From a checkpoint of a small mixture-of-experts model trained on Wikipedia: vocabulary 8192.
Below are experts of layer 12 (counted from 0) of a mixture-of-experts language model. Rows are named router (the router's row for the expert), gate (a neuron's input weights, with its number), up (a neuron's input weights, with its number) and show model dimensions 384-447. Each number is 128 + 24 x the weight over its row's rms, rounded and kept within 0 to 255.
After each expert's rows: "mostly gets" lists some tokens that are sent to it at least half of the time. This comes from a sample of Wikipedia text that the model never trained on.

# expert 0
router [116 157 139 134 123 141 134 149 112 155 137 147 161 119 132 156 132 120 149 143 126 173 132 136 119 113 145 158 122 125 109 142  87 103 142 149 117  96 117 153 118  89 117 143 110 169 109 123 176  85 118  73 100 178 108 124 134 162 183 133 127 123 109 126]
gate0 [160 169 107 131 100 140 118 126 160 106 116 154 150 158 123 128 123 139 143 140 103 160 134 110 134 130  92 108 113 107 184 128  99 127  97 100 112 106 151  98 102 110  80 124 160 116 175  85 137  91 101  86 129 194 137 112 110 117  73 150 116  97 129 107]
up0 [118 112 132 114 168 125 138 110 157 139 154  85 148 143 102  78 187  73 129 125  88 107 119 187 135 123 172 137 149 173 108 121 135 189 153 115 136 127 108 143 100  76 148 106 151 123  88 183 146 165 116 148 145 104 162 107 136 129 131 120  95 143 164 114]
gate1 [161 121 129 127 126 119 124 121 161 159  99 118 169  93 117 174 129 136 136 152 136 135 150 192 151 115 144 142 142 140 122 131 134 166 111 115 120 190  93 116 150 134 126 143  81 117 109 104 128  98  59 130 127 140 117  93  89 125 124 103 135  95  78 139]
up1 [ 88 101  94 117  89 135 179 134 119  86 144 108  99 137 159 114 119 165 132 102 139  84 106 100 139 154 144 109 149 131 102 126 117 142 146 108 125  82 175 125 127 124 183 117 141 123 154 171  89 141 161 166 146 104  92 116 146 118 106 122  90 165 169 141]
mostly gets: " not", " could", " Phylum", " to", " will", " may"

# expert 18
router [ 96 152 109 113 157 131 134 121 135 110 106 108 137 130 123 164 121 124 134 109 141 161  62 164 140 113 171 128 140 123 130 123 124 160 123 126 144 141 107 130 174 116 100  81 118 145 159 107 133 127 142 148 144 125 126 110 155 123 160 109  79  97 121 111]
gate0 [127 127 135 126 101 140 110 162  96 104 168 166 150 141  95 135 109 130  77 149 127 121 106 122  93 128 106 124 170 110 144 150 139 105 132 134 106 132 138 165 103 113 134 123 130 139 170 114 134 151 109 137 143 139 142 153 134 112 144 146 111 105 153 110]
up0 [124 144 139 132  91  68 118 127 102 156 126 128 149 155 139 108 109 115 132 119 169 115 133  79 120 149 167 126  91 112 118 168 106 152 163 111 117 119 111 125 133 123 106 152 119 133 163 146 102 133 187 140 123  85 124 120 119 140 102  83 129 120 118 134]
gate1 [111 117  99 137 104 120 130 124 141 160 116 106 128 112 111 132 137 156 111 123 134 174 124 169 110 153 105 126 157  92 119 135 165  91  59 157 132  96 129 104 132 105 130 101 106 138 108 125 145 113 112 146 146 117 140 108 154  95 118 145 108 142 152 148]
up1 [ 83 119 137 130 104  65 195  82 138 146  77 101 104  77 124 148 176 133 112 181 158 140 148 153 141 110 123 113 133  68 152 156 127 129  98 110 145  96 131 126 111 163 105  97 131 142  58 160 110 110 131 143 146 160 138 122 106  99 124 135 105 158 125 130]
mostly gets: " government", " politician", " footballer", " director", " writer", " Medal"

# expert 22
router [136 143 117  72  78 125  76  91  70 138 127 150 108 123 111 104 142 145 114 115 135 170 151  99 110  85 114 154 144 149 127 150 121 131 124 114 110 141  80 107 114 148 141 117  86 173 165 207  89 117 153 146 141 136 133  69 131 143  58 131  98 113 166 146]
gate0 [128 112 153 137 122 132 113 122 128 127 150  93  96 122 140 152  94 110 124 121  65  97 141  97  97 121 186 106 134 140 141 121 134 101 115 147 139 165 114 170 161 125  96 123 127 153 105 155 118 136 140 131 102 105 141 130 136 122 120 129 152 159  90 160]
up0 [151 138  44 141 110 139  98 135 118 136  79 186 136 143 104  95 130 133 123 102 135 131 108 145 105 165  91 134 116 128 136 136 128 166 157 124 170 136 105 115 123 119 171 102 108  90 151  94 154 123 118 154 124 118 167 143 150 150 135 155 103 100 143 147]
gate1 [108 135  65 127 111 115 112 116  73 104 156 151 138 104 153 112 160 134 122 111 158 158 135 131 169 118 119 151 120  89 110 156  79 139  97  94 115 112 103 143 149 115 133 124  77 154 162 121  86 123 133  55 171 121 101 116 151 134 100 115 126 111 135 113]
up1 [123  92 112 133 112 119 122 141 129 122 142 129 126 141 144 194 127 180 137  95 130 134 146 129 106 118 131 140 124 141 147 131 119 122 181 138 144 116 123 102 132 136  89 135 148 124 121 142  92 106 152 131 114 179 100 166 100 100 112 136 125  57 151 119]
mostly gets: " chronology", " Company", " Railway", " Candidate", " Binomial", "TO"

# expert 3
router [ 89 129 141  94 146 120 123  97 132 149 151 119 138 115 126 113 117 139 141 149 171 101  96 172 126  86 127 130 155 137 145 144 131 140 113 123 142 122  89  98 159 160 112 150  96 105 168 171 148 138 143 130 118  92 126 160  98 121 147 111 131 136 113 128]
gate0 [146  93 147 121 140 160 153 142 132  92 136 120 117 131 131 153 116  93 125 133 117 105 122 161 128 106  82 163 130 133 118 126 161 179 135 134  88 149  94 133 121 131 147 108 108  94 107 114 113 126 138 158 139 101 120 109 118 129 107 113 187 112 117 135]
up0 [120  93 127 149  93 109 125 137 131 119 134 169 128 135 154 144 180 113  90 147  82 120 108 137 144 157 150 130 105 130 104 141 112 132 132 153 117  87 102 142 150 145 114 128  91 152  85 128 126 113 143  95 116 123 132 103 126 118 116 131  91 143 151 115]
gate1 [140  96 136 106 150 189 145 126 131 127 137 134 139 147 128 139 105 113 117 103 133 129 126 143 179 109 135 122 114 102 137 151  80 122 127 134 112 134 120 185 133 108 140 135 144 139 142 103 117 101 102 104 152  91  87 171 116 124 115 130 152 111  83 105]
up1 [120 132 159 123 103 123 105 155 148  99 100 175  86 120 150 143 152 117 148 139 116 116 128 117 138 139 150 140 114 145 102  87 145 158 121 119 115 137 166 166 162 132 137 117 138  86 116 161 161 126 135 100 133 144 157 101 138 164  79 122  97 125 109 145]
mostly gets: " 30", " 70", " 185", " 184", " 60", " 28"

# expert 5
router [137 149 105 119 117 107 108 145 129 144 157 123 110 103  98  67 138 127 114 112 129 169 113 170 124  90 119 103 109 126 170 136 100 137 116 172 111 170 122 133 160 128 183 190 158 134 160 153  91 107 124 159 124 116 136 128 151 108 123  90 144 126 155 156]
gate0 [155 147 170 111 151 117 124 139 141 113 157 133 124 104 163 174 153 131 111 114 111 115 156 159 145 106 176  97 117 129 115 143 133 109 154 114  84 143 171 150 178 136 140 119  99 165 151 146 134  63  97 145 115 115 154 127 161 141 143 156 125 122 121 156]
up0 [123 131 138 152 124 123 119 133 124  88 186 123 148 147 189 151 144  67 103  78 117 142 195 132 123  96 157 109  85 160 127 120 136 110 172 153 135 120 164 100  99 138 156 117 129 177 102 106 136 154 144 112 127 105 140 160 108 126 153 159 150 116 103 140]
gate1 [176 148 121 117 121 132 141 124 155 133 132 121 119 109 143 100  82 106 121 128 175 136  85 147 124 124 103 114  99  88 139 121 115 110 111 144 125 120  78 142 110 153 128 132 106 109 130 126 112 126 121 104 172 128  93 148  93 172 136 123 120 109 128 151]
up1 [113 108 172 173 154 115 135 112 148 136 131 105 126 133 126 133 209 166 169 120  53 108 116 150 131 120 115 117 103 113 104 109 137 110 158 107 136 167 124 113 139 142 116 120 157 142 116 141  89 117 136 152 100 111 173 179 147 117  99 157 145 100 157  73]
mostly gets: " cor", " [", " anti", " inter", "Re", " using"

# expert 31
router [126 128 141 108  93 143 137 107 100 136 139 116 137  92 120 124 112 149 122 125 107 111 139 104 132 132 115 158 165 154 103 164  95 165 129 124 116  79 140 150  89 102 131 111 116 144 151 126 135 118 106 140 112 173 141 133 185 121 167  97 122 145 148 139]
gate0 [133 121 136 116 103 102 131 196 136 133 132 102 137 142  97 130 145 143 137 104 113 124 133 118 144 123 126  89 151 160 118 150 167 145 130 118 106 124 139 152 122 128 125 109 122 129 190 144 127  88 114 134 164 119 169 123  76 130 108 137 111  89 117 143]
up0 [145 127 119 103  75 155  76 151 158 150 148  69 118 128 158 147 137 134  92 152  82 166 118 175 150 140 140 120 127 125 137 119 121 113 151 123  62  93 153 176 103 136 105 137  80 133 165 152 135 117 100 139 133 128 125 114 141 150 125 137  91 133 113 120]
gate1 [129 151 120  78 160 136 153 100 116 104 132 155 132 121 164 127 138 117 118 155 142 134 129 166 106 137  90 147 161  98 103 110 125 104  93 194 168  82 148 161 105 128 111 142 120 123 114 157 137 138  96 147 137 129 158 145 113 103 139 154 116 144 128 140]
up1 [151 150 161  95 111 129 148 105 130 149 113 141 141 156 136 118 112 118  70 163 125 127 139 128  79 101 128 114 133 105  70  72 107 120 112  89 133 105 105 123 140 134 118 142 123 135 150 127 114 140  99 140 127 115 146 130  89  80 114 115 152 127 152 126]
mostly gets: " John", " MPC", " James", " Daniel", " Jean", " k"

# expert 23
router [143  97 101 128  93 168 128  95 167 126 117 101 109  87 138 113 121 124 138 134 119 100 125 155 110 134 144 158 101  90 154 108 107 126 157 152 127 151  97 160 131  93 154 129 121 151  85 141 141 168 147 129 103 149 115 109 174 108 120 142 150 177 116 166]
gate0 [159 144 108 111 149 118 100 189 117 139 167 112 149  90 163 107 136 130 122 132 133 112 131 149 157 105 117  86 123 110 138 129 119 188 118  96 110 167 131 120  93 120 125 156 119 113 125 136 109  73 125 147 173 139 106 134 132  94 143  90 115 108 149 174]
up0 [193 150 167 146 125 126 142 137 186  99 120 107 111 142 139 159 133 110 147 130 144 126 122 125 107 132 142 130 107 158 141 151 117 126 152 145 101 166 135 132 156 175 134 148  99 122  77 139 128 148 112 124 178 124 135  99 117 137 118  85 119 120  86  74]
gate1 [141 178 115 122 137 121  85 134 131 171 109  92 179 115 107  95 131 108  81 112 121 133 124 141 177 130  96 140  98 130 123  77 137 115 125 138 148 123 139 108 116 152 189 125 130 130  67 172 114 135 109 168 168 124 120 132 108 133  85 134 147 111 176 129]
up1 [158 164 114 165 140 114 124 128 150 147 149 133 157 154 100 109 115  99 144 105 147 145 138 143 132 147  97 132 113 151 116  76  99  84 118 117 141 141  92 118  70 122 112 197 157 148  93 155 100 112 118 118 127 138 126 120 117 151 151  96 144 139 131 149]
mostly gets: " Cla", " Fl", "aco", " Cle", "be", " wrote"

# expert 30
router [143 109 121 132 115 134 157 122 141 121  93 109 151 135 156 122 105 151 155 113 148 118  95 130  85 136 146 154 139 146 121 129 101 142 145 111  91 128 184 153 133  96 129  93 112 137 129 146 109 119 145 127 134 103 112  90 142 127 158 107 131 155 106 151]
gate0 [123 113 115  89 132 142 149 129 167 111 130 135 154 150 153 120  67 135 103 109 106 147 135 136 137 140 104 152  89 139 146 109 109 129 108 135 115  84 157 130 143  98 151 129  96 114 126  91 128 180 108 135 124 133 147  94  91 157 146 136 141 143 162 110]
up0 [131 125 160 159 106 111 117 134 131  87 151 143 163 114 135 108 121 131 134  99 173 131 130 119 114 166 105 114 127 151 101 145 127 137  75 108  89 142 106 137 112 148 109 126 158 122 128 158 165 123 114 111 129 146 111 155 183 127 113 108 133 137 162 102]
gate1 [158 144 189 145 177 133 164 144 123 153 110 123 129 125 163 115 130 120  99 147 112 137 121 137  94 113 160  79 111 119 157 139  95 130 107  99 177 144 148  96 100 118 116 121 120 132 108  95 147 131  86 129 140 117  94  77 146 128 152 133 145 134 100 149]
up1 [ 90 133 131 111 132 104  98 137 156 155 114 177 134 158 184  77  95 170 128 102 113 136  77 155  87 119 146 115  91 102 162 102 152 152  99 128 146 147 145 122 122 104 148  85  88 147 165 147 131 141 108  90 117 132 104 129 145 137 126 167 106 154 134 132]
mostly gets: " John", " James", " David", " William", " Robert", " Richard"

# expert 16
router [147 124 151 112 141 135 127 152 121 130 130 134  99  88 156  93 139  87  99 122 126  99 106 104 121 148  88 106  83 115  99 149 107 121 106 130 108 165 186 139 124 145 131 169 104 159  84 107 135 122 166 135 128 156 150 171 124 160 140 155 137 129 184 126]
gate0 [142 142 125 126 116 176  78  81 144 149 139 110 145 172 175 130 120  92  96 129 106 142 124 140 117 140  91 139 139 143 134 119 134 114  85 126 113 164 142  87  99 166 122 165 131 140 150 116 114 146 147 101 133 155 125 147 107 129  80 132 146 101 134 142]
up0 [130 132  79 144 103  82  94 144 115 114 147 113 128 123 131 108 117 137 106  88 111 103 118 122  94 102 169 148 118 129 104 108 110 124 137 131 125 142 138 148 139  94  56 129 109 151 119 174 120 147 146 133 112 131  95 161 144 131 113 138 122 126 198 149]
gate1 [117 108 144  88 136 122 138 152 113 118 168 166 157  65 199 164 144 129 115 149 134  85  83 146 128 122 118 151 137 145 147 130 145 141 165 152 120 165 129 102 139 114 110 104 109 128 120  79 157 122  99 137 105 157 134 113 119 126 122 156 135 131 138 107]
up1 [119 116 101 103 106 166 188 112 132 169 163  97 103 142 102 161 112  92 103  94 138 118 131 147  83 153 144 147 151 152 128 140 101 124 155 160 120 117 109  95 161 138 137 119 127 136 173 138 117 166 144 115 143 102 142 140 121  90 158  98 105 134 135 135]
mostly gets: " voyage", " wood", " addition", " gas", " crew", " Mari"

# expert 25
router [136 113 118  92 130 164 131 143 109 159 130  94 153 124 130 140 138 136  88 108 142 144 134 145 104 109 142 170 181 148 148 141 117 179 172  94 122 113 144 117 119 115 111 109 151 149 181 150 129 131 150 111 114 147 101  92 144 140 123  88 114 113 137 146]
gate0 [147 125 102 102 121 115 136 163 115 104 159 122 125 108 122 164 153 105 124 140 109  89 161 128 142 162 159 129 147 143 146  81 126 122  76 157 130  89 132 158 133 115 176 106 127 136 105 147 109 107  89 137 149 111 146 167  99 139 125 144 105 158 116 131]
up0 [131  87 158 104 153 153  87 109 120 168 144 134 109 120  87 101 141  70 105 107 139 123 165 140 110 117 173  84 152  96 105 159 155 110  99 139 118 134 122  94 155 163 103 155 157  71 154 137 116 151 154 106  75  76 126 124 133 116 104 114 113 125 152 116]
gate1 [138 125 147 130  98 133 130 157 114 139  85 144 148 118 172 125 134 128 136 159  90 131 126 139  99 135 142 137 138 125 145 104 107  88 122 148 132 153  97 147 113  72  99 122 120 144 138 108 143 146 128 114 104 175 125 147 127 115 117 171 176 142 123 118]
up1 [141 136 154 113 107 116 143 123 155 141 114 127 132 141 147  91 135 120 136 114 113 133 111  99 106 120  70 143 136 104 131 127 125 114 156 133 119  91 117 147 111 104 110 153 139 139 124 152 123 111 136 129 133 135 116 122 134  92 127 134 144 137  95 101]
mostly gets: " International", " US", " Company", " Soviet", " Navy", " Army"

# expert 33
router [ 82  90 106 114  98 123  87 122 135 133 130 131 114 135 112  96 121 136 155 161 127 135 137 107 113 114 129  88  88 124  89 109 134 150 117 147 126 110  69 136  87 105 116 111 129 171 118 143 105 141 120 134  88 129  94 182 134 103 109  97 139 140 155 117]
gate0 [135 134 109 118 131 152 149 120 143 112 110 119 131  92 157 143 170 113 132 156  99 115 139 157 136 131 103  98  83 127 115 132 134 105  90 183 128  97 109 127 100 128 127 144  99 140 112 153 148 132 114 135 136 156 156 104 157  98 178 102 116 128 122  98]
up0 [136  92  96  99  63 130 128 159  95 142 117 124 145 102 149  94 148  93 144 113  64 136 128 114 145 119 116 135 123 143 120 144 104 175 155 142 100 130  99 145 151 140 120 108 154 169 174 165 143  90 125 140 135 133 109 114 143 178 134  91  97 138 112 127]
gate1 [107 132 162 108 122 158 131 113 125  75 166 115 115 128 146 134 128 117  85  93 129 127 120 119  90 144  83 122  93 159 130  94 159 189 132 156 123 156  97 137  65 101 144 135 113 147 154 167 104 106 140 128 107  92 110 154 124 159 151  93  80 126 150 130]
up1 [126 110 108 152 151 134  97 160 150 169 119 146 154 112 150 140 158 166 142 117 107 166 152  82 144 115 141 139 104  88 113 140 121 147 184 114 150 124 138 137 163 149 153  93  90 122  94 159 134 123 107  91  94 158 108  80 142 106 112 142 149 164 134  96]
mostly gets: " km", " k", " mi", " John", " MPC", " m"

# expert 37
router [140 185 152 144 126 114 158 135  94 121 113 128 105  80 135 103 115 101  93 126 116  96 143 113 136 157 140 123 139 131 110 131 111 122  93 107 105 110  82 113 144 173 134 141 121 124 111 154 167 122 127 139 149  77 125 130 124 122 115 118 113 146 150 123]
gate0 [156 119 147 125 140 135 119 110 136 120 161 157 121 139 150 126 158  89 142 138 109  88 150 138 151 145 123 133  97 130  97 117 114  70 113 156 118 136 135 116 126 108 117 132 112  83 113 150 154 115 154 160 109  99 111 155 149 145 102 170 117 149  78 157]
up0 [101 143  93 144 123 111  92 105  61 117  89 125 146 150 121 115 125 128 188 146 114 153 134 130 121 161 124 151 145 149 146 156 112  96  87 115 152 115  65 123 146 140 129 154 133 162 171 115 101 109 118 126 127 107 125 114 192 126 123 103  84 135 139  73]
gate1 [158 142 112 135 110 161 111 133 162 116 110 138 162 110 140 168  90 141 108 127 107 143 147  92  82 123 162 128  68 127 142 129 125 167 117 140 131 136 130 133 142  83 156 164 104 118 213 136 154 100 137 139 132 107 136  92 105 157 144 105 126 121 107 103]
up1 [139 133 140 129 114 113 116 132  76 142 117 165 134 152 112 110 170 125 146 162 164 125 117 163 147 146 117 128 192 148  94 140 123 131 175 151 114 119 113 103 135 115 120  98 140 123 115 133  86  98 144 144 137 127 102 148 124  89 108 114 136 144 134 139]
mostly gets: " most", " political", " social", " specific", " best", "istic"

# expert 10
router [113 115 140 139 124 143 110 125 125 124 134 102 113 173 105 118 146 122 182 132 141 140 118 134 139 131  95 116 131 124 171  91 133 151 101 119 120 102 143 110 105  66  92 129 115 101 150 116 112 126 136 101 117 134 143 134 122 115 135 134 167  87 128 155]
gate0 [158 143 140 129 118 112 180 114 165 119 105 120 206 107 140 147 127 152 119 129 123 134 117 134 162 132 124 127  83 146 108 141 117 124 117 154 155 136 145 104 126  99 141 132  73 145 183 127 113 148  95 137 128 148 141 158 119 115 133 156 111 119  77 161]
up0 [130 157 139 108  87 115 147  95 112 137 208 158  94 171 138 130 139 161 109 140 111  91 141 110 158 139 128  99 144 142 127 131 155 106 147 160 110 155 135 126 160 157 171 120 109 124  82 162 144 114 159 175 153 120 137 138 122  80 133  98 100 126 131 132]
gate1 [121 142 125 120  66 145  93 127  99 119 129  91 107 115  88 111 136 127 139  96 161 134 181 138 137 125 125 121 170 112 109 116 107 131 103 135  97 103 172  78 145 113 118 124 154 153 137 108 112 193 125  99 142 151 103 135  83 122 118 111 109 113 115 121]
up1 [165 130 151 136 131 100 138 117 136 106 131 131 173 111 147 149 135 106 142 181 130 157  96 137 184 117 107 129 115  82 114  98 115 101 127  61 144  85 149 118 113 152 146 161 138 160 143 119 112 127 152  92  95  96 119 157 149 153 124  61  94  88 125 124]
mostly gets: "The", " the", " The", " Its", " near", " a"

# expert 21
router [124 143 138  91 144 106 129 127 157 153 165 132 153 134  76 125 115 138 148 148 119 160 120 143  87 101 171 144  74 149 108 130 121 158 154 129 110 169 111 132 121 110 105 163 108 141 122 140 124 170 110 124 113 134  73 126 131 138 144  90 167 162 151 133]
gate0 [128 122  77 139 157 112 140 138 122 108 139 135 122 131 169 114 167 128 161 129  88 133 132 143 138 166 183 158 120  76 143  93 118 116 138 106  68 138 158 126 101 120 113 139 122 154 173 120 129 142 130 140 141 130 143  89 134 109 132 171 132 119 176 120]
up0 [131 134 138  70 127  79 132 136 168 216 159 109 134 132 144 128 130  99 126 135 115 176 154 140 152 135 162 167 124  98 121 126 102 142 117 136  88 113 125 107 119 148 117 112 166 113 133 147  95 159 162 109 127 119  92  97 109 130 107 127 110 158 113 102]
gate1 [147 128 108 133 159  96 126 144 162 116 133 122 120 135 110 132 156 156 154 183 153 114 130 110  79 151 111 117 125 104 122 136 150 157 141 110 110 127 127 139 142  76 166 123 185 150 146 111 136 168 102 143 112  83 155 100 124 155 133 151 127 139 138 130]
up1 [134 143  72 122 138 107 105 122 189 137 114 125 126 166  93 118 118 139 121 147 114 115 106 153 125 114 149 125 130 115 114  95 154 158 152 150 125 128 144 169 117 140 124 155 111 129 168  85 128 127  92 141 125 114 131 114 101 160  98  74 138 127 107 147]
mostly gets: " Fl", " International", "All", " conc", " Fall", " Racing"

# expert 11
router [127 135 110 107 103 105 129 154  89 150 117 145 146  80  71 139 144 154 120 132 118 158 138 176 154 139 152 138 176 140 140 136 112 121 132 148 116  67 113 163 140 162 139  86 162 150 103 142 152 134 122  95 144 105 120 101 165 129 130 106  84 133 160  99]
gate0 [130 137 138 159 133 120 123 133 134 145 103 144 112 134 137 113 129 125 113 141 118 156 157  88 104 104 140 130 166 151 123 109 109 135 141 189 100 146 133 135 135  94 108 114 137 102 137 155 166 131 132 108 140 117  68 139 161 147 148 159  86 124 151 144]
up0 [ 96 138 101 145 129 109  80 153 146 154 156 141 140 155 146 105 138 158 131 155  92 118 132 124 140  76 159 153 130 150 135 141 122 150 178 126 121 101 135 170 125 115 136 107 122 162 125 139 130 146 116 101 138 189 126 126 114 151 117  75 145 149 103 132]
gate1 [120 121 103 133 121 124 180  87 136 131 102 107 148 114 150 115 107 147 148 119 125  99 100 125 139 100 136 169 151 114 121  82 138 121  93 135 134 141 123 132 164  98 106 116 125 108 194  94 140 131 120 118 117 167  76 162 138 100 157 118 126 110 109 125]
up1 [104  99 103 123 140 132  91 150 182 148 131 173  90 168 109 115 117 131 136 180 117 131 136  99 158 139 136 129 149 133 137 121 134 119 134 123 144 144 153 141  87 107 110 128 153 139 140 118 146 155 157 119 130  99 165 115 108 114 159 115  89 107 179 154]
mostly gets: " politician", " government", " footballer", " director", " Species", " writer"

# expert 20
router [ 97 138 144 157 115 150 100 103 160 112 118 137 141 123 130 146 154 127 111 103 139  77 126  75 118 129 102  94 134  89 117 114 125 140 135 149 130 132 147 126 103 140 138 132 161 146 118  55 128 125 139 128 183 121 107 142 129 130 133 145  84  77  99 109]
gate0 [163 134 116 127 118 139 132 113 135 149 147 122 112 109 104 133 147 104 104 118 164 115  92 114  78 160  97 136 120 141 158  75  78 146 101 101 114 153 175 135 139 132  92 121 130 132 127 114 136 151 164  73 100 160  92 148 138 167 129 113 122 130 167 123]
up0 [132 143 103  98 115 125 165 157  98 152 144  95 129 139 124 138 115 135 150  98  98 136 188 133 151 119 134  95 148 168 123 139 119 163 106  77  66  86 145 121 122 163 111 129 125 188  70 109 136 103 128 126 100 156 110 117 128  92 143 106 130 122 135 152]
gate1 [184 102 144 139 164  75 112 134 115 115 120 108 115 165 155 117 151  92 108 113  83 112 122 122 152 125 148 135  97 166 165 148 125 146 175 143 110 153 148 116 149 113 138 123 105 166  94 111 157 107 125 121 168 135 132 112 112 121 104 149 100 119 164 135]
up1 [129  99 148  94 129 158 119 100 132 146  94 139 115  94  87 104 105 158 130 135 103 155 101 155 147 104 132 129 141 114 136 139 143 118 100 173 120 129  78 131  70 125 101 152 135  91 144 142 139 144  95 119 141  99  92  98 134 108 115 112 116 116 101  95]
mostly gets: " Fl", " Born", " Binomial", "All", " ext", " chronology"

# expert 19
router [144 104 121 115 150 149 137 151 110 135 121 121 100 122 157 132 123 160 120 158 132 113 170 151  96 114  94 123 115 140 149 139 106 131 141 117  93 134 124 102 158 130 112 129 172 109 104 115 162 144 196 127 148 180 116 121 144 113 110 132 122 109 117 143]
gate0 [131 132 117 107 118 124 105  73 142 121 115 102 148  78 108  86  96 121  91 157 131  87 165 151 191  98 113 135 113 108 152 139 147 148  86 194  84 185  89 132 128 142 158 106 131 113 149  97  95 115 129  70 157 114 153 141  98 116 147 140  96 145 100 138]
up0 [188 130 165 123 130 105 148 101 159 124 117 141 137 101 126  86 107 143  96 168 135 133 173 147 108 111 118 123 101 111 134 146 114 163  90 136  86 128  86 116 131 199 155 121 119 116 130  73 143 134 146  97 155 175 119 123  90 135  99 148 136  97  99 147]
gate1 [125 125 105 171 120 126 104 128  90 137 125 109 155 132 125 118 104  72 129 129 158 126 172 102 129 123 168 133 141 108 148 114 125 154  94 153 154  76 110 164 174  73 135  97  98 157 172 145  94 170 114 132 171  91 119 152 111 129 134 132 149 147 122 169]
up1 [145 143 140 143 126 120 118 158 100 167 141 136  76 147 110 133 136 121  83  89 118 161 105  90 139 136  97 154 115 139 123 193 175  86 157 136 167 159 123 117  82 193 119 135 111 138 116 111 162  99  88 127 113 184 115 124 133 115 154 151 108 101 164 136]
mostly gets: "The", " The", " the", " footballer", " ISBN", " Conservative"

# expert 12
router [143 146 131 139 135 167 113 140 127 158 155 133 117 152 168 153 146 102 123 154  87 123 117 109 141 143 129 140 114 127  95 124  80 149 136 130 126 166  75 116  81 118 126 166 159 128 128 150  96 116 142  90 107 174 158 115  92 147  95 123 133 115 136  75]
gate0 [ 99 132 106 122  98 140 138 149 162 107 111 138 158 137 135 131 177 138 145 133 103 100 122 135 139 124 121  93 129 100 127 109 137 109 123 157 120  98 122 102  94 125  66 126 116 141 138 155 152  77  76 165 118 134 210 110  62 187 177 128 162 109  83 144]
up0 [144 139  96 153 125 127 140 171 119 167 127  86 110  98 110 116 142 153 119  63 166 161 126  97 140 116 113 126 121 138 142 103 113 177  95 108 130 136 139  91 131  82 134 150 142 116 138 119 157 112 131 137  85 113 122  98 125 120  90 101 113 110 113 158]
gate1 [147 125 117 180 168 152 130 128 113 112  95 122 132 124 140 142 104  79 141 107 126 101  99 134  99 153 141  97 143  75 129 117 129 131 116 142 134  78 171 111 112 140 137 125 127 113 140 107 134 131 121 129 166 146 110 152 138 110  88 169 133  90 129 116]
up1 [138 100  98 170 113 153 113 123  97 127 145  76 111 141 104 122 145 152 119 162 127 148 102 116  98 119  90 123 105 104 167  99  99 150  83 119 141 135 129 112 113 120 104 145 124 135 173 154 143  80 136  75 119 111 117  99 115 116  99  80 131  83 159 135]
mostly gets: " Russia", " last", " Spain", " addition", " next", " Portugal"

# expert 34
router [131 149 146 123  92 138 147  94 123 165 112 122 144 106 124 147 157 136 106  93 122 165 127 160 138 137  87  89 174 146 138 117 131 125 166 150 161 152 155 180 161 133 133 120 128 117 123 125 123 127 137  80 150 151 135 127 130 130 102 136 163 111 116 118]
gate0 [ 99 128 124 108 103 110 148 120 136 131  95 161 138 133 152 173 117 137 126 121 124 143 107 120 110 165 117 167 136 127 120 178 111 120 115 121 139 139 113 148 122  89 133 126 121 111 131 119  79 185 104  83 117 119 157  75 142 133 128 131 121 154 110 136]
up0 [101 123 154 107 144 128 145 128 119 130 127 118 128 124 118 144 116 138 140 146  87 170 141 117 150 146 148 139 115 119 127 142 129 176 120 136 108 159  99 127 112 109 143 140 130 139 140  69 102 128 108 104 120 149 105 125 123 116 111 124 135 153 108 115]
gate1 [149 140 136  84 115 144 156 156 114 100 167 144 120 142 112 138 140 108 114  99 126 150 101 149 131 115 116 133 170 144  60 125 131 133 123 132 124 121 155 137 141  89 100 116 165 155 118 130 102 148 119 123 148 115 134 113 150 114  90 120 132 144 132 139]
up1 [114 131 112 127 103  80 111 102  93  90 129 102  74 156  64 145 150 138 100 117  96 125 121 113 139  95 138 152 113 127 150 143 132  65  90 145 147 124 136  93 143 108 150 131 114 104 123 146 166 142 157 158 122 111 124 100 129 145 167 118 114 133 156 119]
mostly gets: " social", " political", " MPC", " historical", " important", " highly"

# expert 39
router [ 88 170 132 168 124 106 133 149 106 123 120 165 118 119 146 179 129 154 119 167 156  78 115 119 149 135 137 146 108 111 109 140 142 111 146 130 113  91 162 142 134 133 122 111 144 141  86 146 139 132 144 165 141 107 140 161 114 153 129 121 110 139  83 122]
gate0 [119 180 128 132  95 128 115 184 164 108  75 109 156 178 128 157 108 149 139 117 141  80  95 134 141 164 116 144 129  88 112 119 137 125 150 176 138 115 115 155 118 103 147 136 162 129 132 122 157 120 137 139 133 111 101  94 136 124 132 116 112 136  99 135]
up0 [136 111  96  97 141 134 159 141 107 128 107 177 130 144 102 125 145 143 178 105 135 143  98  72 104 130 104 109 145 129 105 158 107 140 148 140 155 126 164 147 127 168 114 137 146 145 118 126 118 126 167 127  92 142  90 170 131 140  93 112 115 109 128 142]
gate1 [ 92 147 113  98 116 121 109  91 186 146  88 102  93 111 164 128 152 105 129 128 133 118 113 125 130 140 121 121  90 149 162 115 123  79 132 129 166 159 147 124 118 102 124 179  83 120 141 130 141 130 129 144 174 153 101 153 115 125 165 122  96  86 122 167]
up1 [104 116 157  90 112 148 178 135 154 159 127 113 145 150 134 172 123 141  83  87 133 138 102 139 110  97 114 134  43 147 152 144  95 110 108 133 116 150 137 112 102 138 145 160 123 102 131 149 160 137 132 106 139 121 147 137 121 133 134  85 127  89 121 157]
mostly gets: " go", " km", " take", " get", "On", " stay"